config.yaml
n_layer: 14
d_model: 256
n_experts: 12
experts_per_token: 3
d_expert: 80
d_shared_expert: 256
activation: "bilinear"
moe_layers: [2, 3, 4, 5, 6, 7, 8, 9, 10, 11, 12, 13]
router_score: "softmax"
normalize_top_k: true
routed_scale: 1.0
balance_loss: 0.00113
balance_bias: true
init_std_router: 0.0256
lr_router: 0.00209
vocab_size: 6540
norm: "rmsnorm"
norm_eps: 1e-06
tie_embeddings: false
optimizer: "ademamix"
lr: 0.000739
beta1: 0.9
batch_tokens: 131072
seq_len: 512
train_tokens: 533400000
steps: 4070
dataset: "wikipedia_en"
Below are experts of layer 9 (counted from 0) of a mixture-of-experts language model. Rows are named down (a neuron's output weights, with its number) and show model dimensions 128-255. Each number is 500 + 40 x the weight over its row's rms, rounded and kept within 0 to 999. Numbers have three digits each.
Before each expert's rows: "comes before" lists some tokens at least twice as common just after its tokens as in all text. This comes from a sample of Wikipedia text that the model never trained on. Tokens count by the router's weight.

# expert 10
comes before: " the", " a", " his", " an", " first", " The"
down0:543504489546446546512520503544506530573439454460533488537461467536480513535462495475524525466481522456558441455511451456400470430478527524558461492514536489540523513448469391410463509502549529502547504429481494514499503455524497513462487489460581586481471489542529517507482505564545490398513451515553500483535526463501488519455503489561487508546492505492492525521478474527414554449531
down1:480499513415459532471506555508485414469493527485468507488550556524504507489560534470435489608502503499427502488525464558510436470518561490475536520572506526445529492503462518528503489550482470512473482462537485474458485492531502451534467434480524459487507356525561536435537518490519537501518512554499536496555561505475412547569523528506495541502461513504432482432469565498502516443492
down2:410378560494510456559501452512495515441529534503492495442554518465514469445543550465428555470529493512462513554512464487441508466437455506526531467453531479479475512540534514455499516476515488459463516472531556534444470550492527532522441521449505417521514487536611528514399468532495547462580550494478538516494494516517486504549468536552506436539531463490524487554468490514492495496474
down3:530480474482463561490458568492474502514513534498466513554503483481573476426551456554572468518539484494440508444470517543547498525573449528567471480527481552456558516466546561508516473508544445514477505470542581473564498537542417518456554445445459564546509548513460503501449521526578465436543473487494441541560489507545488468458494380517452461525519542533486502501486476450546433493479
down4:544456533531566454473438536524577432499465469508501504525498569512547485465423543530485538492446512528551513565478528522497472502485477551619548513472508476509573504476510475454517510468446492593464520537503512517497457462480544528556498492530521445577523571502525429493507454483521469447572484475493464446474551433418544538546508446539473532488543506522445499547508546542462596537516
down5:506529454542561581488468501448495504484453536514470529527491425532573422471434514512542509507460527471566527461535511547494487505482450528514483465448492536518502565524574491563466535452497544469441520440493490456453420466488490467430454558466423400508474579459471533427433483462436490582468539493532580452501453513542585435497474559486481533448453552474434507439514512499417487510447
down6:471533572496518539486486509449512551567384498511484486488512500543455415477446536516541518482455496445486538458603523548493471521514534482567485526482505529446554510509459488426460478499467526574491503518484586535478437499480496513514483507459523398588472503550512538512466459450533496462539458458448480497528524552506476453516534435503519442567412507520491482519548556582506547463501

# expert 3
comes before: "9", " of", "0", ",", " and", " in"
down0:566471459499501518540422519484490499519467533493543439540446513496462524475558456489485506472545437573498515485448470448489533522506463542441545481488509491602476456490475591511505461542518517522514458400499480534510493471539467522566416443500559487513507512491529504460615515458467548532416519557480572502491509522497510565475507585544486487485586554499508489446560494459519491470434
down1:510526478505527478455560498400533567519537561504470440512482513506555538500479510452544562492482479509501537495508524455454453556477531440533517498537518422489475491517512565458528475508455506486450490490468469522431530436516482435537487419496524552406607547422508578521516553483571432508515527532464502479542467458529471528542444458490523515490511450435508539582524538481604521517463
down2:452494492484455475494498546508551515513508422515472489421485500541508469534500428482519484516525466494441477510608500644514455428497452519479513482537513471425497537505445526453491619480524478522496479537500479475506493526443462509557544510512546512512595465567469478529515468491532492515547514543475538479578428520583458454448524493498515432455493553517477512495518550514523503464479
down3:527497427509456515528541515557488520530507467448416511509497482520479459547451442475453475492546594469465498454492470428522466494490477525469459520593521531441503468477478548534486508519504513488566448566551466543524559494592522454406491542492517464466532524487516608520524516529514478540505574520493415512497465527541481469532485533474454495480541506514477463474461519539530548386506
down4:609476491573474517532462517539575426527517427496527509524622432468499486476492546523489529507532466414508475481511520411534485473551500509575620507457478546503536572488477531524556461464486487493522485522501572489453471526532517528518426514434539549476424446543480505458464526540565494487489530477494421489454557493476517528526471571520462488537527492471460496499471526511503526529523
down5:497510466432500512481521488485529484556544455502487433465409515485596445513496584488533457424451542495486484483507458517427505489528512498541538468531413530516502562505493566509557527498429472515485469454465491455455569523503502540568440509540456512550556483501456465457517514508589508535499537519447535544515502494483509428464465397559492496489426411464471501560484484453488467449511
down6:549472527535498531527525501528484531534516467474600533517500467507452492446539545547478471527499438390463541492515537533454488563514544558533491497511438519507465470579465487577530493511546485456512483525479533483475514476569493531553500451499425510480455435547552508459537575551461512499566503484518517389456532552445590433518517512471462476536507466463493512488485479562502575514499

# expert 8
comes before: " of", ",", " was", " is", " and", " \""
down0:415504526539527525559465447510527541498517538517524464528558525533505434531491513457484503494455462536519478463542500633517443487520541490471515450538562471443524545498517557473529508534466523531430527429581404472483484418465610501536514531526452455560534525440518472481465499475506521530497475482527467501488452482468460462485455569586508471491441488530486494493485484414429490522495
down1:462547526545472439492437471490483457553391473455465480510564505478467524523473520532555490497483509441510576509482559631524523497506569432505491496443496524507529516506446503512500526520461482580523524527556544503518452450432469629541474533464498522499532571528482488437446489468511495398519520527545483458492469497500491392456495441516492517504471542540544409579526455474502512453491
down2:508481520520475546432480516463580512500431474528515539448511449495460529496556496465519440512488477514460501479516438548538497482514523536536522445468551514472541492514511446550471579449461529556504498466437511468487469491526504515527392505452529560514528554464474525462522451438421403551425512507442453546536439502570475507529497521400482496532468507554536486503466484570513546398467
down3:509522454503543523467556389525483458434544515531451511537528509488542533452460504555553523521445464491474492499489463545542467514519514444466464434491481462497508515514587453502520518575541505438466537465586490500433475442463435551531479488519493530564563464469564445499531505500481517489488512531461504478496551543421524411445458519461554481420488502568465516506462538553495536457504
down4:510553482502474515455432522553583520471519463547532505529485553517509510431490479410484526463544501495526520445473508444509454544443515533511427408527482480404426520499503455500525435452488478568476453427485420487458502519460559507533490541534512526466488476582519482528457452463523565528485496468520542506502525473465487455468496441466502434497481491498510489457562487535453535494477
down5:490527506465430486493461530498475519489499454542461527477484470463503514456530461453554510507566504556470478585460526566521545534502466440497479464467424438530493486419530510494457547553527476553510534511543495518504495477467480445505483506557526524523465557507486570468516522529525548571502502482500567532516500467513446550494543483546468503449446478523511521485518514460507526552481
down6:496532524512500500500553522496388504545509408428406437523529426515561532453517476566424482511544492439452472553496491481446514527529550527552503522536511478530458542457519560486483513521486448609476503489523545538428528511531475482489485534529430462570523470492542529501544491472532460420448454536518506560467511512541447427463430510483522506562466568543480544542539577483511494488514

# expert 0
comes before: "-", ",", "\n", "2", " (", "6"
down0:440536464474538474506563576494460485496503522527585531509436490512563471445525523475545485449527557467487499539449534493559439506493514419536582481500453525492469441444464515460479524449513552451504534427463475542526507578529472483468481484530558543493502418517494532497519534495526484502579509590514439562553442568495574445547486466514506500480470501484425461472476480480502498534473
down1:525484553488564553544470512495502489460533492500512479525437466529563438524516454428574630600576562475514527431487540522449445520481493533468498519506499527450460516498501460515523474490515557489496510534487482485509507573503409462491516491508511472464544495508476483438535524494505520511563537480563557445463406519479498489469471449566474500546494486478534485528526532480422521447473
down2:482484461415516473430535494499537532526495433517518496563506513452514480474575484468489536543535550471474485556426513443464441562556482510435531405488493492524454429487478508528499510540552516498554498491409452524459546512553460441519527586531424473489544524526551530507425550473533462495530542555503591463526517495422510506458474459564525572595448531485485482501528471528503478510451
down3:451486521487458545513524553543506504437496503486498500478535569490475535512487589521518442499567481503486504495518471530496503510516544538564530544445489507479507493424561571551505483441548523543497518481537568530447385515502523460563496514465543528476504491465485490516463604481468496485576502507570445511485530452526490533546501451479528628535562473536578507451515490474619477522486
down4:501472496491520500480516434464487503495470483467518466457528515496495464463465519487547556534508518427495510560494534495508457464479533574442474500463444464510587485522523475492539579568489420525472428573403517535533532455508515467487446502493566481559471533494459500606512470439466496519538584498502457441506476528500624457523469504518505473454473473515545532459554507563481553490450
down5:498567576562547464574532504443440542495465572585425483460539486503516490453456516492452468456571507545573533509576532499512532468476542519440451531528548473521459490466472494423522453466592507510507448464429512573592532518549459507553511453531469448515526480432595495497505555583451503453515550495454517501511498498512487516481558526517522463555535494454433474489543495482547433571555
down6:476446442513467571507492466534536556482476454562538530459513462517518417492479490528446453445566518490447515530453494476528589539456426575479435531509464507451510484547508403519457472507536489511491539515452452518458440500553496490507480487507551446478579538488546533495526468502520442614458491494487517448535419542546465590468545556539474511455468414482546533514434468524548483532514

# expert 5
comes before: " ", " The", " —", " −", " +", "%"
down0:506549474472530471490550499452488535497421400546570530564432471464508496500453475474489534509539471488400511510450486567393466561415569512505484517549504496542481483563519522573482488533444481434515424455480501527471610551564420475553514505458442511470472503552507537491473506496504458544461518479555463547528484534521450561528470421432521513495457461436496452519505520548456501497536
down1:520496522464512515493445437516558514497512538438568478507527486484449547572434484496496466542549490461470444419465559523534459500570461474496483478479507494546540531475515495476524466412495529554518588467496473545473530441553473561424546523505448525538417531457482527550569484544420425445478512539469608522521551465472530492548508595578505460535465505509470549525471463566553486519554
down2:483455553567436519510503539462546553503498484572445501548545512585512485507550467534458471552523553493549497433516473446461527424498464479536563451508505513419490505528496485573520451483533503464416525488434501399507556452567514546552488541517492527475467530522511484486480531549513559565510458527504520507465501516448568435445417442467532518532579492464449489461533487453465565467443
down3:445448574523413453521507470462541537481483514547554511536512551498489476566533475524532483549503497514489567509457608493534490527455535539465533476525543515521440493555469436596441526511487519509476538530473523535523533530474532506467491542492513510496537495594501447408539537538523428491438529518489484464553501537504497505480498417450570522468525432459502464544527552481475489508540
down4:456517471443518464536453517442545526473487472530501533451506482610490574500472492555460590500564484468529553524490518479515478433516491566535565529502499513573502539486451496547450448444505510509447472541540517505536507543491466504415498452534479532485459476629483503462515480506480440466519518442533504435509524548535397443412566502478436517476483519411466540561578496474497478461466
down5:458506505517499482517468527540555432462506468475492522570608439538525516523449524520550559503507482461534517401489511488467500531599456506491523504525478490523481472441441481448484472551539476526565517440494483529476515485488461505570593517515518496478522434503557604482442490441561549528482466486471546489398552411528477479456466501447447559466461468488439497502413557450474556478483
down6:541525612488535435480450424464531537522474524497518534509527452443449523578467450540498491509431512551538495537466498478549476490542459557487519528497476453511499506448404508514477472492492571459527555554538489557491528460506455515458527429483455546514527519538503435478519562456505463469528524523552529522583481529492544492484487504479478479535503488534469456519530552469477511579532

# expert 11
comes before: " |", "1", "0", "2", "3", "4"
down0:508500495488500483484507445444472483468541524438452495465525495512520459537458531447502508528547535470494444456496533524517554513547489515554519494515471408522452475436571474503610462466505576484458549447589479530515551496535516465497519472500535572554498477544467518471501456571460519443493552480493512562461482492501474521489488505452507509579521551491478582511587394440493510490511
down1:492495520523529563475536475502509457475490536505479513518482529579546455529450471513531542490478509484515445501476446548603495502473502470543502485485505485533493486493514528511556445549445504560498550452521529542395450496476538516527473464468434580569518510535479505425556431502429465466500487466498444519555518507511483486511487495490541435513469498495428565547511541531523465496527
down2:484544500439512452510506530438532454537505460483472545508538511448491520484501585545491467486498478474556482467430596457499470472550526476459481589525531494515457542498473522505467483484532473418496490497519497431497578526493506547491540492481444525448475596530490498512544455536574491529488511491454518505416604508419484536443507513483427454491609531476482548485450538531497505537550
down3:473500442487455467411494504447482548565448517479491543493484531499507581554572452554452497567459545502537603431504465471546539503531523466495519422471538470470531499531544452554530521564586485455480482517541491488533522595506447525483540479474484443526576557441524488495512492536446447460464481427479496503504532431497457461488459508414441561551524498440450447539523492602475548498501
down4:511464513549524562457529525517509505413610496571554502465542460382481484510518565436505523500474507466497501562529452435533528505503482471486525536532513522458470491469544449513501556526435480457515464535406459525496484469494544424530464531459581449523526570497537463501469445500521493467450479512518418517484488454517535528489518560552477521496501473534527488513425541499495416474501
down5:460444516463448488495532434476480492491459546568444558506534501477445433486496573484477460507537456518561515390474512507507534453487512469531536481541523476520525564482563467446501444464480513537563529461541525510496492505473508483471514410537602464467508515389534452439449437571492550489474483478529385552515447476557541479450506444486503547492479500529466498549464469408479526509462
down6:444467558515519485594441503499493493464565544452455555493419506535535578481528498479532583509438461497478506550540472577566470469565493467460453417495484509504523537458461415490498491484447516531494529519501486500526429517536524490446547514433437513466578441476485542504500483479473498475448519475508523433508442502487572543459467522475476517479486504493572589455520567522522537532479